From a checkpoint of a small mixture-of-experts model trained on Wikipedia: a shared expert of 128 neurons.
Below are experts of layer 7 (counted from 0) of a mixture-of-experts language model. Rows are named router (the router's row for the expert), down (a neuron's output weights, with its number) and show model dimensions 112-167. Each number is 50 + 12 x the weight over its row's rms, rounded and kept within 0 to 99.
Before each expert's rows: a language model's description of what the expert responds to. This comes from a sample of Wikipedia text that the model never trained on.

# expert 18
What it handles: Prepositions of place and time, mostly in, at, from, during, within, near, throughout, before a noun phrase.
router:53 54 25 59 78 71 56 64 47 45 51 56 53 58 55 61 51 56 61 50 63 62 52 34 57 55 57 56 42 51 58 59 59 37 30 54 46 68 66 48 44 42 59 57 40 64 60 53 39 42 33 41 55 51 56 98
down0:29 55 51 22 53 64 25 52 38 60 43 48 52 55 29 80 79 42 64 40 37 55 67 49 44 41 48 54 42 56 62 40 36 34 33 36 46 54 52 61 43 44 45 45 49 35 71 46 63 55 42 43 53 47 70 55
down1:52 47 59 54 77 42 30 61 48 58 42 43 63 53 36 50 54 59 43 47 34 52 46 41 25 55 52 35 27 63 54 57 60 47 58 21 73 52 37 38 49 53 52 44 53 36 70 62 40 46 60 53 26 58 59 57

# expert 39
What it handles: Endings of species epithets and family names (-idae, -ata, -ensis) and infobox field labels like Born, Species, Phylum.
router:78 57 60 51 52 57 60 53 41 68 61 47 44 40 47 37 47 41 43 48 58 58 51 62 64 77 56 62 50 33 54 53 53 42 43 45 64 43 57 35 53 42 53 44 43 55 60 68 38 62 37 57 59 40 43 76
down0:54 34 60 63 53 51 51 52 56 46 40 47 48 60 22 50 57 41 65 55 57 50 47 49 64 60 53 44 40 21 50 33 55 42 32 51 59 57 38 66 56 56 47 58 63 54 65 49 48 44 42 48 52 57 46 46
down1:45 47 50 20 57 44 38 64 70 64 65 44 50 62 65 46 52 50 29 55 41 49 61 56 48 49 63 41 41 42 52 59 24 22 55 47 68 58 57 14 70 57 50 50 57 36 47 44 55 45 62 52 51 50 39 41

# expert 63
What it handles: Quantifiers and adjectives before nouns (such, these, various, many, different) and endings of compound adjectives like self-titled, best-known.
router:58 42 26 29 53 42 53 55 52 74 65 40 41 55 52 38 49 38 31 56 59 54 35 53 59 56 62 60 56 61 65 42 57 61 36 40 55 42 47 52 59 27 53 35 36 43 46 49 29 55 26 35 41 44 37 49
down0:97 34 48 37 60 33 21 63 46 52 47 47 53 34 64 49 68 45 49 52 51 43 36 47 50 41 44 54 43 34 59 50 45 56 44 52 52 35 81 60 37 59 47 71 74 53 57 56 48 47 53 63 49 59 41 50
down1:40 43 42 40 34 36 52 78 62 47 51 54 42 35 46 59 61 47 76 47 64 51 59 62 54 42 62 61 64 50 73 37 57 31 40 46 57 59 25 45 53 58 57 50 50 31 53 41 54 67 50 57 54 45 53 37

# expert 1
What it handles: Closing parentheses, quotation marks and brackets ending a phrase, plus country and continent names after "of" or "in", like Egypt, Europe.
router:67 53 51 42 56 59 58 64 41 61 70 52 48 31 58 39 47 46 42 68 62 57 47 40 67 59 55 57 69 38 48 43 62 64 22 45 44 33 52 30 59 30 52 59 59 53 51 68 46 61 37 27 56 47 38 74
down0:53 38 34 48 48 58 29 45 48 59 73 39 38 37 78 34 28 54 46 29 65 62 55 41 42 35 59 65 38 47 37 45 73 78 53 51 15 51 46 55 64 67 55 47 43 54 44 59 45 50 48 59 35 61 52 51
down1:34 29 37 30 53 34 54 48 53 48 57 57 60 52 55 40 55 45 46 38 27 47 52 23 54 46 31 35 43 34 46 53 55 54 45 55 36 43 44 54 66 52 61 27 50 41 62 49 67 60 30 39 49 72 51 27

# expert 20
What it handles: Personal names, surnames and their final pieces, often as sentence subjects, such as Wilson, Lincoln, Mor-ley, Rod-man, Al-ford.
router:76 47 46 52 47 67 49 54 56 59 69 58 54 43 53 54 34 37 42 43 48 60 37 39 56 66 55 58 50 37 45 67 52 53 16 49 52 49 44 34 70 35 51 47 33 66 55 67 40 51 37 37 58 61 54 57
down0:52 42 45 58 37 75 35 60 48 61 50 62 59 51 53 88 26 54 44 55 46 56 51 62 51 79 35 58 54 62 52 24 54 37 68 35 65 46 40 39 39 53 32 48 60 68 44 23 26 40 40 38 46 42 51 36
down1:08 44 49 63 62 52 36 71 65 38 42 73 61 39 42 66 47 53 36 54 73 51 47 50 62 58 57 72 59 62 57 59 66 54 75 52 38 55 30 61 47 42 73 36 65 36 71 58 44 36 56 43 64 65 74 55

# expert 41
What it handles: Single digits and Roman numerals inside numbers, such as route and highway numbers, years, postcodes and scores, as in Route 97, Highway 82, II.
router:72 38 55 60 75 56 58 58 63 51 64 75 50 38 55 46 47 52 40 46 55 52 62 90 62 74 44 63 56 53 42 53 53 73 24 44 60 52 41 64 50 38 54 48 44 59 60 77 44 52 51 25 59 54 62 66
down0:64 23 56 54 67 46 53 41 38 41 63 47 52 54 62 51 51 54 40 42 53 22 58 56 30 69 42 37 37 49 43 64 73 31 57 48 32 62 43 27 57 29 66 65 59 54 34 48 43 61 61 53 40 39 52 79
down1:52 51 39 49 75 44 50 23 63 68 32 52 44 76 35 42 42 35 60 51 57 41 74 49 58 59 35 43 28 70 70 59 62 64 53 44 52 65 88 49 51 35 52 44 44 52 47 46 58 46 39 34 30 36 55 72

# expert 10
What it handles: Commas and decimal points inside or right after numbers, especially coordinates, percentages and dates, e.g. 51'.'3258°, 37'.'34%, January 23',' 1993.
router:59 52 26 44 39 45 67 68 44 42 51 43 46 43 59 57 53 48 31 67 44 51 37 39 52 76 55 56 40 54 42 58 46 67 47 42 47 70 53 45 69 50 66 52 50 53 47 68 41 46 38 42 74 53 47 69
down0:36 34 56 38 55 34 46 50 51 64 30 56 47 38 53 43 46 56 77 40 34 41 50 09 32 40 49 48 35 45 34 64 52 49 47 46 35 45 61 39 65 62 66 31 27 42 40 45 48 62 38 40 46 59 46 59
down1:66 54 43 42 36 58 61 40 46 44 32 27 58 61 44 44 55 64 46 65 52 80 48 32 27 53 44 50 22 46 58 49 61 39 43 49 62 33 37 35 48 50 42 57 39 33 66 54 50 53 34 53 44 21 22 31

# expert 32
What it handles: Single letters or digits split off inside words and numbers, often s after a prefix, as in in-s-et, Mr-s, fastest-s-elling, 5-9.90.
router:81 51 44 31 38 35 73 63 44 47 73 54 50 47 54 45 43 66 49 49 54 71 50 47 65 48 47 62 50 46 53 48 39 47 32 46 39 56 32 45 63 51 52 56 19 57 57 38 50 52 49 35 81 40 50 78
down0:73 52 60 49 36 44 56 43 39 60 46 59 54 43 39 54 60 38 38 39 45 50 62 44 42 42 53 60 45 63 67 28 54 52 52 47 37 56 73 44 51 59 46 36 53 13 38 46 60 52 63 46 47 43 59 64
down1:48 51 51 77 57 55 42 44 58 54 45 29 70 43 54 57 46 66 63 63 57 42 54 57 11 62 68 50 51 52 66 63 61 45 48 29 63 80 46 63 46 65 53 51 50 56 42 59 43 55 45 46 55 84 32 31

# expert 49
What it handles: Inner digits of four-digit years in dates and birth lines, such as 19'8'8, 20'0'4, 1'8'00.
router:77 50 51 62 37 73 44 58 44 54 60 76 45 51 72 61 67 39 50 34 52 60 41 63 58 65 65 57 52 45 61 66 53 52 26 42 45 51 37 48 71 62 54 55 42 41 45 35 49 49 57 36 47 54 52 71
down0:71 47 47 56 43 43 24 37 53 57 67 44 67 49 49 69 63 53 46 49 52 50 23 57 45 53 37 48 46 52 32 50 27 70 27 58 47 42 55 60 55 38 54 60 76 33 61 46 41 26 75 49 47 46 41 56
down1:49 63 54 47 41 51 48 49 62 01 42 48 47 48 48 10 56 53 46 48 39 49 66 55 62 42 54 58 49 48 48 43 46 47 52 46 56 35 43 50 53 45 41 49 55 63 58 48 42 54 42 48 52 47 53 43

# expert 38
What it handles: Digits starting or inside numbers, years, dates and scores in results tables and lists, as in 2009–2010, 1983, 53.90, plus words like Bronze.
router:73 42 39 56 67 57 65 43 60 60 51 60 60 39 52 46 49 57 55 61 55 68 63 74 76 67 56 55 42 57 61 60 38 47 26 52 41 39 21 52 62 54 47 44 28 42 50 61 24 41 39 21 53 55 63 79
down0:63 52 66 48 51 47 55 42 37 44 43 46 56 76 27 23 60 51 43 62 47 49 49 44 35 45 41 46 48 44 18 54 49 40 31 47 33 43 41 46 57 44 69 47 56 37 57 56 51 38 45 46 83 75 57 44
down1:44 56 30 54 59 56 48 43 40 39 38 55 64 40 49 56 54 58 25 56 37 48 54 82 55 44 39 56 66 42 66 43 61 66 62 37 61 49 59 28 34 57 56 15 47 48 44 52 54 59 34 45 83 39 33 59

# expert 17
What it handles: Commas, plus some semicolons and closing parentheses, right after a proper name or noun phrase, as in "Wales;" "Tokyo, Japan" and "(Sharpe, 1877".
router:45 36 29 38 53 48 58 45 60 50 56 76 46 41 46 31 53 55 53 50 53 52 51 28 53 68 50 50 41 42 62 64 67 79 57 51 40 49 53 40 68 49 68 49 44 43 50 44 49 53 22 25 66 54 47 62
down0:39 46 23 58 53 66 53 42 34 77 41 32 65 44 71 46 56 53 58 29 30 56 39 48 50 59 37 54 44 55 58 53 46 46 67 41 26 43 59 76 50 73 51 29 44 60 43 46 57 50 53 55 46 45 48 42
down1:28 36 41 59 61 32 57 66 47 53 67 48 51 37 69 41 56 70 46 45 49 58 48 42 42 35 54 76 55 44 34 65 57 45 50 27 31 49 59 58 31 70 63 64 53 43 26 29 50 66 64 52 57 35 68 44

# expert 6
What it handles: Plural nouns and plural suffixes like -s, -es, -ies on group words such as members, players, teams, schools, singles.
router:59 45 47 38 65 64 51 54 56 54 62 55 37 47 51 44 41 52 46 56 67 68 54 57 45 56 55 69 52 54 58 50 45 63 38 45 44 49 42 30 53 55 52 41 48 29 55 58 42 62 31 27 57 31 38 74
down0:47 55 54 41 38 66 35 41 42 58 36 51 42 61 61 30 59 59 45 52 63 58 63 52 67 44 39 78 57 56 21 56 53 62 36 63 48 45 55 44 46 62 21 67 28 29 53 31 24 51 78 51 45 52 45 57
down1:59 44 41 51 36 68 58 42 42 54 22 59 39 44 53 25 55 47 50 57 43 37 72 51 56 61 41 32 51 56 26 41 56 67 48 19 41 50 25 62 52 33 56 48 45 44 66 45 63 50 63 33 47 75 64 38

# expert 36
What it handles: Bare space token that separates words, especially after articles, conjunctions or adjectives, as in an elevated or racing cyclist.
router:73 43 39 38 75 59 43 48 56 52 59 48 38 49 38 49 49 49 51 58 48 53 51 43 64 61 65 63 48 58 68 48 57 59 47 55 30 53 44 45 64 43 61 52 49 52 50 38 28 47 24 36 60 42 35 93
down0:57 42 44 30 63 53 45 28 49 59 74 43 33 56 58 36 49 25 62 67 48 32 59 59 44 55 57 49 48 57 52 60 43 45 59 35 51 44 53 55 60 56 46 57 41 33 34 69 42 70 69 63 70 50 61 68
down1:70 54 27 75 58 44 59 43 45 35 33 59 48 55 44 41 48 79 45 25 37 53 51 43 54 30 26 53 59 51 61 26 40 47 43 49 68 58 55 62 41 39 56 60 48 50 49 44 60 51 74 63 43 28 47 43

# expert 8
What it handles: Forms of be and similar verbs after a subject or which/it, such as was, is, been, became, remained, plus adverbs like generally.
router:55 45 45 64 67 55 60 54 53 64 44 37 30 56 52 36 45 46 53 61 39 72 54 45 71 56 67 52 35 40 63 61 57 62 45 46 39 43 38 46 44 58 54 36 46 64 54 64 60 57 41 43 60 50 59 69
down0:45 64 55 47 53 62 41 50 55 61 52 54 62 43 46 35 38 35 54 63 44 56 50 57 59 28 59 61 41 37 53 34 41 44 57 67 57 69 35 52 35 55 36 73 37 63 52 52 47 56 54 84 34 64 62 35
down1:46 33 47 51 68 49 76 56 55 44 55 25 43 39 58 23 67 39 57 52 36 44 49 62 65 50 30 76 45 38 52 48 38 24 42 69 69 65 38 64 50 58 52 42 40 40 45 43 44 61 49 64 28 54 47 49

# expert 19
What it handles: Sentence-final periods and periods in initials and abbreviations such as U.S., K. Johnson, i.e., plus some "the" and "&".
router:72 53 31 40 48 52 41 56 56 67 51 15 44 45 50 52 35 35 20 62 58 67 55 34 75 67 43 63 41 58 45 43 39 51 41 34 51 51 23 35 51 50 47 48 47 49 50 45 35 48 38 47 60 72 47 63
down0:53 60 40 39 45 66 38 33 37 56 53 61 46 65 67 49 47 45 66 64 60 66 37 56 43 34 61 55 52 28 65 36 64 60 26 52 44 54 40 38 63 39 63 68 44 50 72 55 50 50 46 62 22 61 46 53
down1:38 16 44 33 44 50 99 37 36 39 65 60 58 48 56 53 50 42 60 64 61 60 48 40 56 38 27 38 57 46 58 51 60 61 50 33 56 59 34 56 52 48 48 52 68 49 44 47 54 51 39 37 65 47 41 37

# expert 43
What it handles: Final pieces of surnames in result tables and player lists, such as -son, -enko, -ović, -owski, -ley.
router:86 37 39 49 54 56 55 67 56 67 62 30 39 43 68 55 57 42 56 49 63 68 47 55 65 70 33 60 53 44 55 52 45 62 36 38 38 44 49 41 68 46 41 45 42 50 47 45 46 54 49 40 57 41 40 63
down0:49 24 35 48 45 34 39 64 44 28 44 56 64 39 53 61 46 46 57 57 67 52 55 44 48 29 43 55 46 42 38 21 63 23 50 59 38 68 50 72 49 68 44 77 64 48 38 42 60 49 49 58 59 13 42 50
down1:37 55 20 41 57 92 77 53 49 50 46 55 72 42 61 48 39 52 42 51 65 53 63 41 43 35 37 62 65 43 40 47 58 64 44 46 44 39 64 64 59 56 61 44 49 32 58 41 58 52 54 27 39 55 57 36

# expert 16
What it handles: Prepositions and clause-linking words after verbs or nouns in prose, such as with, by, for, under, into, after, when.
router:57 49 40 63 35 71 46 54 46 58 63 75 52 35 51 40 51 51 53 61 56 57 44 47 67 55 52 42 52 45 44 46 53 65 37 65 26 54 62 42 46 51 52 53 24 56 52 35 40 56 30 43 48 52 49 79
down0:42 29 48 65 36 46 60 37 72 67 46 55 58 56 42 52 34 48 40 72 34 49 44 43 39 60 45 57 58 56 64 53 37 56 46 48 64 35 63 34 48 35 37 64 57 40 54 43 29 34 64 52 39 47 66 47
down1:22 51 34 41 67 66 39 32 48 53 82 46 57 47 61 58 57 49 43 48 63 44 49 32 47 56 45 55 46 61 40 61 61 47 48 57 36 69 62 37 47 62 40 51 31 18 57 26 38 47 48 61 57 45 43 30

# expert 31
What it handles: First pieces of split words and names, often consonant plus r syllables like Ter, Mer, Har, Ar, ac in acquitted.
router:88 34 48 55 60 59 56 46 56 53 55 46 34 56 60 67 47 65 42 56 46 50 48 63 49 56 76 52 21 33 58 67 45 63 22 42 40 62 42 44 67 57 65 37 54 40 45 58 39 44 24 47 42 50 54 63
down0:47 69 46 44 38 42 41 61 28 48 61 48 60 37 61 49 53 55 38 50 39 49 48 48 65 40 43 61 30 66 59 50 60 33 24 50 27 40 58 72 51 44 47 49 65 50 32 41 47 54 42 48 53 33 60 46
down1:37 30 56 57 45 36 56 51 65 48 74 48 55 42 24 55 67 25 55 55 64 58 59 57 67 25 47 64 47 29 48 29 50 42 37 62 56 44 55 67 59 43 59 67 59 51 42 39 66 57 39 53 21 52 61 37

# expert 11
What it handles: Past participles right after was, is, were, be or been in passive clauses, such as based, located, used, edited, born.
router:66 39 58 33 30 47 59 42 71 54 63 62 43 54 59 37 42 61 43 68 51 74 43 45 49 84 52 55 64 41 47 43 45 51 43 33 65 43 50 43 60 42 50 57 42 42 27 60 29 40 38 49 75 26 43 59
down0:69 39 48 65 64 31 49 51 43 49 43 49 36 50 57 58 37 44 29 57 52 45 41 51 74 51 56 35 48 36 55 48 52 27 60 68 54 38 59 51 46 33 62 34 47 35 64 30 50 43 52 40 34 49 55 44
down1:46 55 46 39 33 28 46 44 43 56 64 51 54 50 43 50 42 61 66 35 34 49 68 47 69 61 40 44 53 37 51 58 31 42 62 75 64 62 58 51 56 44 56 58 38 37 27 61 39 53 35 38 55 64 40 48

# expert 7
What it handles: First word piece of a surname right after a given name in rosters and cast lists, such as Mc, Sch, Dun, Ho.
router:86 30 34 41 46 69 59 68 48 55 60 64 50 45 53 48 34 32 57 57 60 74 51 67 62 56 43 38 29 54 45 46 57 63 31 47 33 44 47 46 64 60 41 51 41 45 49 54 51 44 16 36 49 47 37 63
down0:60 74 58 47 49 53 48 65 30 62 44 66 40 65 31 59 56 51 70 46 50 58 28 66 36 48 60 45 50 37 44 54 36 44 72 40 54 37 67 76 39 27 67 51 16 43 40 50 48 51 43 61 49 35 30 61
down1:29 55 51 41 54 39 54 59 71 33 56 58 21 40 47 41 42 72 44 67 58 47 45 65 46 51 34 48 63 50 31 46 38 38 62 57 50 43 56 61 52 41 71 31 47 66 38 31 70 54 58 30 43 37 62 37

# expert 21
What it handles: Capital letters and letter pairs inside acronyms and codes, e.g. country codes, US state abbreviations, MF/DF positions in sports tables.
router:71 53 43 49 51 53 44 46 50 59 58 00 50 39 44 46 56 54 28 54 54 53 53 65 53 85 34 59 50 52 36 48 46 66 42 54 38 44 39 45 46 38 54 45 42 57 51 50 42 44 55 59 48 47 48 77
down0:43 50 55 59 64 58 33 43 45 57 60 27 53 52 45 43 37 54 46 40 46 77 55 37 49 53 48 59 58 51 47 41 62 52 65 42 73 47 45 56 47 53 51 68 77 58 38 50 57 44 55 56 58 17 44 46
down1:56 62 34 61 39 51 49 36 63 63 61 22 36 52 51 40 37 55 54 56 62 52 47 42 44 69 31 51 48 64 32 49 59 44 33 32 49 26 68 48 52 48 23 53 35 48 57 53 40 47 62 50 68 45 47 30

# expert 33
What it handles: Mid-word pieces of chemical, biological and Latin terms, such as hydr, ox, yl, ensis, in cytoplasmic or cylindrical.
router:84 59 44 47 48 58 51 45 54 48 52 62 42 54 70 43 58 44 42 56 50 52 50 82 66 56 45 84 49 36 52 59 48 53 59 54 56 47 47 20 62 38 50 46 39 52 51 50 27 44 23 40 65 46 52 56
down0:60 69 51 56 56 29 54 60 57 39 54 67 56 61 57 31 66 54 54 57 40 50 44 43 58 44 63 66 46 45 51 30 17 53 49 40 52 55 41 58 69 55 57 48 54 50 59 42 27 46 73 18 40 55 82 38
down1:18 59 58 67 63 52 63 49 55 69 52 47 70 53 34 42 48 42 44 56 59 56 37 50 39 44 38 44 58 60 40 64 19 36 50 59 55 55 57 55 54 42 48 49 69 58 28 53 64 53 71 63 35 39 24 71

# expert 50
What it handles: Periods, closing quote-plus-period and line breaks ending sentences or paragraphs, especially before section headings such as == History ==.
router:99 42 41 54 63 57 45 70 68 62 65 41 56 43 43 44 52 54 36 46 67 65 39 41 63 55 66 66 45 53 55 56 49 60 45 39 52 59 56 35 68 53 56 53 33 37 51 41 51 45 35 19 64 40 37 60
down0:59 72 43 56 58 50 35 38 62 48 69 61 65 31 70 41 41 37 50 34 35 39 43 63 45 59 45 57 33 38 62 51 55 29 55 47 31 48 41 50 54 37 53 43 43 63 60 59 37 43 55 51 53 60 29 49
down1:69 62 40 35 32 50 51 47 27 47 35 46 63 43 47 48 30 50 54 53 52 61 36 48 51 62 55 45 51 57 46 56 46 19 58 51 59 35 40 40 65 58 53 35 54 51 57 55 54 45 58 67 68 50 53 14

# expert 51
What it handles: Word pieces inside French and other European proper names and titles, often accented: Côté, Stoughton, Windstille, Caro–Kann.
router:95 45 35 61 46 53 48 59 57 53 63 77 33 37 65 52 51 48 37 46 55 54 45 72 64 55 56 32 45 50 35 52 47 53 47 48 38 57 42 53 65 36 48 47 40 73 47 51 46 47 43 39 53 52 51 56
down0:55 46 41 50 79 69 44 50 42 45 61 35 59 57 65 38 70 49 39 55 62 60 52 59 70 51 33 62 72 50 52 57 69 46 58 27 47 50 50 49 55 49 32 56 64 57 46 52 49 69 45 37 49 49 56 45
down1:34 42 25 70 46 44 34 59 59 43 53 45 58 27 58 61 24 49 42 34 49 53 50 51 44 43 62 51 55 32 52 44 47 50 57 56 54 64 64 60 28 52 61 53 49 46 39 34 47 65 39 49 37 43 38 40

# expert 44
What it handles: Short words and pieces in French, Italian or Spanish phrases and names, such as de, la, en, sur in Saint-Ouen-sur-Seine.
router:93 46 44 52 29 63 57 58 31 61 64 30 38 61 52 30 59 45 51 61 60 52 43 46 63 45 35 49 43 41 60 51 36 60 51 48 53 43 45 44 55 54 73 49 51 50 28 78 49 37 30 26 59 55 55 39
down0:65 53 37 39 53 35 40 45 32 40 47 75 56 63 46 37 43 50 58 50 50 39 51 31 26 49 62 41 48 48 40 37 45 26 69 41 46 42 58 61 38 55 37 65 49 43 38 55 53 54 56 42 56 57 43 50
down1:62 44 49 29 53 57 36 52 47 54 56 64 21 60 23 53 31 55 57 49 54 34 24 68 24 46 47 44 61 45 30 43 48 49 53 32 47 58 36 68 63 34 50 52 62 49 43 62 48 56 51 47 54 39 51 44

# expert 23
What it handles: Middle pieces of foreign or unusual proper names and species epithets, such as Gla in Glava, z in Trabzonspor, k in Pokémon.
router:94 40 40 49 46 72 45 53 55 58 72 69 42 36 62 58 42 47 39 67 53 66 43 53 82 71 53 63 49 48 49 62 60 66 25 51 43 50 28 41 55 40 52 55 30 57 43 67 54 44 28 35 58 49 42 54
down0:43 35 42 36 49 62 65 47 80 32 24 69 42 49 48 65 52 36 52 57 30 48 22 52 61 53 47 47 86 88 28 50 50 47 54 52 50 33 40 43 50 57 41 53 48 66 37 52 41 51 37 41 70 41 40 43
down1:58 56 51 36 43 39 49 58 22 39 48 35 53 47 49 52 48 47 70 51 57 52 54 45 43 57 46 50 49 56 51 48 47 71 43 47 53 47 51 53 22 47 50 41 46 34 81 38 15 34 47 52 44 48 51 44

# expert 58
What it handles: Articles and possessive words before noun phrases, mainly the, his, their, its, her, plus possessive s, e.g. revealed his arrogance.
router:53 38 36 44 42 56 55 56 57 53 60 39 38 54 50 47 56 39 38 56 53 54 46 75 71 82 48 59 44 47 53 62 60 63 39 39 37 45 42 41 66 49 62 36 38 48 56 68 45 50 43 42 39 59 39 83
down0:14 43 49 47 57 31 41 64 50 36 71 36 36 58 64 49 57 48 55 54 43 44 51 47 77 41 52 39 64 61 58 68 68 44 42 61 55 61 54 47 57 43 67 43 66 46 50 55 10 45 51 44 50 37 36 36
down1:40 42 60 48 64 53 59 67 44 32 46 66 50 55 37 57 62 47 36 62 57 48 46 53 25 43 53 53 52 39 76 48 40 62 51 43 54 66 75 50 42 32 30 44 49 46 48 44 42 35 52 58 43 45 55 53

# expert 42
What it handles: Past or present action verbs right after a subject like he or she in biographies and plots: took, began, joined, starred.
router:57 46 54 50 47 37 55 49 41 51 52 67 42 46 61 60 41 38 53 66 73 58 50 48 60 60 49 59 36 66 59 64 51 42 40 60 49 58 50 51 57 69 55 41 35 69 61 40 35 49 31 47 65 46 50 63
down0:50 55 46 62 75 23 48 49 60 32 50 57 45 52 41 30 58 46 52 49 27 58 30 47 53 67 49 31 32 35 42 55 52 38 56 40 65 49 45 62 45 76 42 42 72 45 27 47 49 47 55 61 43 51 41 51
down1:51 44 34 40 53 67 11 42 48 71 42 41 49 44 44 47 62 56 57 69 42 54 47 36 31 49 31 67 46 60 54 63 61 48 46 47 57 47 49 31 36 44 25 60 42 67 39 58 58 62 61 62 44 36 29 39

# expert 56
What it handles: Words inside song, album and episode titles, such as About, Can, Love, Hell, and the preposition on after verbs like joined.
router:63 35 44 51 50 72 60 74 37 42 60 68 67 47 50 53 41 50 45 49 56 64 48 46 72 56 57 50 61 47 34 51 43 53 17 59 52 63 45 48 54 39 46 51 43 41 51 38 39 47 44 44 48 54 42 89
down0:41 84 74 45 42 51 41 51 56 33 45 52 63 47 36 52 44 54 61 47 49 49 49 43 36 43 47 50 65 60 39 62 72 45 50 59 36 54 60 54 53 61 72 38 53 61 49 48 68 53 33 42 33 48 59 47
down1:30 59 37 42 57 56 37 45 48 57 62 67 45 53 78 46 54 46 52 56 59 40 44 31 40 35 52 63 64 51 45 32 54 50 19 59 69 72 72 63 32 64 44 56 48 31 66 35 63 29 55 58 75 41 44 66

# expert 15
What it handles: Time words like years, days, time, week after numbers or articles, plus sentence-opening After, In, On, According.
router:67 34 40 41 65 83 48 67 35 56 67 52 69 32 50 45 44 28 26 69 69 54 50 63 64 63 44 71 58 56 43 53 38 54 39 63 32 70 39 42 73 53 60 51 40 42 55 58 35 49 42 38 71 46 55 76
down0:37 41 52 72 32 73 47 55 36 52 41 94 50 47 51 52 55 61 28 64 51 49 54 49 49 44 64 55 46 67 48 55 65 64 57 22 34 57 54 54 68 48 61 54 47 61 52 50 36 54 51 70 52 85 45 36
down1:45 52 81 56 12 83 46 52 51 38 44 54 59 45 38 63 40 49 31 43 54 54 42 35 36 37 48 49 51 66 51 54 50 67 40 51 50 58 48 55 49 38 62 30 41 29 66 48 42 71 43 77 51 59 52 38

# expert 0
What it handles: Words introducing names or values, such as called, titled, known as, is, plus row labels in tables like Average, Win, Height.
router:76 54 52 47 40 61 55 56 58 57 69 44 47 35 44 52 50 59 50 53 55 71 44 45 46 60 61 45 57 28 46 62 41 54 34 56 49 64 33 47 58 59 56 30 47 46 66 57 29 26 37 36 69 51 42 84
down0:50 65 17 45 61 55 56 51 40 60 46 63 51 52 49 51 51 56 54 35 36 33 60 55 52 21 62 42 49 26 60 53 60 42 44 48 59 55 65 26 28 63 48 60 75 41 29 54 45 48 34 52 93 34 43 40
down1:40 54 43 56 51 46 48 45 82 47 59 36 65 45 37 58 39 52 46 31 65 65 64 47 52 37 53 47 29 85 37 42 45 60 46 69 45 54 45 55 43 48 46 50 41 41 32 53 46 52 39 59 42 57 70 44

# expert 24
What it handles: First digit of a number after a space or parenthesis, e.g. converted climate values in parentheses, plus sentence-opening There.
router:76 52 33 34 65 68 67 54 33 57 59 49 50 63 56 42 31 56 51 58 65 73 44 68 58 59 66 46 31 38 46 55 50 43 26 61 44 69 53 53 61 48 54 46 42 34 42 55 23 45 30 33 55 38 56 72
down0:56 41 57 51 29 44 39 37 48 46 62 54 44 50 44 99 84 65 44 49 71 44 56 51 47 50 40 43 41 57 43 33 32 50 34 30 39 32 54 73 69 58 43 51 42 39 53 48 64 52 50 51 42 83 47 51
down1:41 56 45 27 58 05 53 47 71 53 57 67 47 48 31 66 63 46 01 55 56 63 55 26 49 36 51 39 52 49 45 64 42 51 70 62 67 48 43 67 57 34 43 40 51 60 47 54 47 41 52 47 46 60 36 19

# expert 61
What it handles: Bare space tokens in table cells, indented lists and numbered race results, before numbers or dashes, like "1. #24 - Gordon".
router:78 53 19 49 61 58 59 52 47 63 71 21 54 52 56 41 50 43 51 67 50 73 58 45 50 76 49 47 49 47 57 39 40 57 36 45 53 60 41 43 59 56 68 41 27 56 52 53 47 38 47 36 65 52 34 77
down0:55 46 32 19 42 52 52 53 43 58 39 51 64 36 48 35 55 56 36 37 52 50 73 46 37 31 38 40 58 48 35 46 49 63 60 53 46 27 25 53 54 51 45 36 49 56 69 31 54 71 52 35 47 45 56 55
down1:54 36 60 56 64 39 56 43 60 65 31 32 67 71 60 47 55 57 61 40 39 64 41 52 44 57 53 30 44 72 45 60 46 44 64 52 31 64 36 61 74 68 54 49 59 39 43 52 42 48 54 57 45 40 43 40

# expert 12
What it handles: Line breaks ending table rows or infobox fields, before the next pipe or dash item, in sports, election and geography data.
router:84 64 44 50 89 65 56 61 57 49 61 29 53 44 57 35 50 52 39 44 33 65 50 37 46 79 73 52 51 44 33 67 51 64 42 40 49 64 58 46 61 53 60 68 50 55 65 55 50 62 18 47 39 51 36 38
down0:44 67 53 45 58 58 35 54 50 70 50 14 61 54 35 37 67 51 39 57 67 40 29 44 41 57 44 60 43 47 75 43 47 57 60 45 51 61 42 38 29 42 41 66 37 45 74 45 56 44 64 39 39 40 57 39
down1:67 52 46 25 78 32 54 56 52 53 68 37 51 37 20 54 58 64 52 41 42 64 39 61 49 61 33 88 36 52 58 52 69 48 47 56 29 53 41 52 33 39 48 42 52 35 50 57 58 55 80 70 42 43 55 45

# expert 57
What it handles: Words in wiki table headers and cells after pipes: Team, Votes, Pts, Apps, Peak position, country and county names.
router:76 44 45 45 57 48 58 48 35 71 64 54 51 38 63 39 42 43 45 50 51 50 59 53 56 56 64 50 42 31 43 71 55 55 39 60 49 39 41 56 39 40 58 51 36 52 32 64 35 38 49 41 62 39 41 92
down0:61 53 51 55 37 63 43 63 48 42 50 37 58 49 37 62 45 58 42 45 43 25 63 26 61 43 41 55 60 56 61 57 53 70 66 74 47 65 42 61 60 60 31 43 58 71 58 77 47 66 61 67 52 51 42 43
down1:46 62 40 57 48 20 41 46 46 55 37 04 59 37 48 32 39 72 33 25 39 38 54 45 61 55 40 59 71 63 49 43 55 40 53 53 36 54 31 47 75 48 31 52 41 29 44 51 36 47 49 27 51 38 42 45

# expert 9
What it handles: Standalone space tokens before numbers, mostly years after in, month names or table pipes (in 1944, February 1697).
router:72 36 46 42 61 72 62 59 37 72 58 37 47 65 48 58 52 42 53 57 53 56 53 52 59 70 65 52 47 55 43 56 58 57 40 44 51 52 47 25 75 56 52 41 45 29 46 44 33 60 26 28 62 33 53 72
down0:26 43 49 33 53 51 36 35 56 51 72 42 44 23 53 47 38 66 34 55 48 48 71 23 46 38 79 20 45 45 41 43 54 41 51 49 49 56 33 48 54 53 53 63 54 53 46 27 62 62 58 57 39 54 67 29
down1:38 39 37 65 73 56 52 72 51 50 52 28 49 57 56 47 26 50 53 44 47 49 49 58 47 57 42 53 52 51 49 32 56 42 43 28 76 71 38 47 48 54 41 55 59 48 61 39 54 53 41 36 66 51 61 42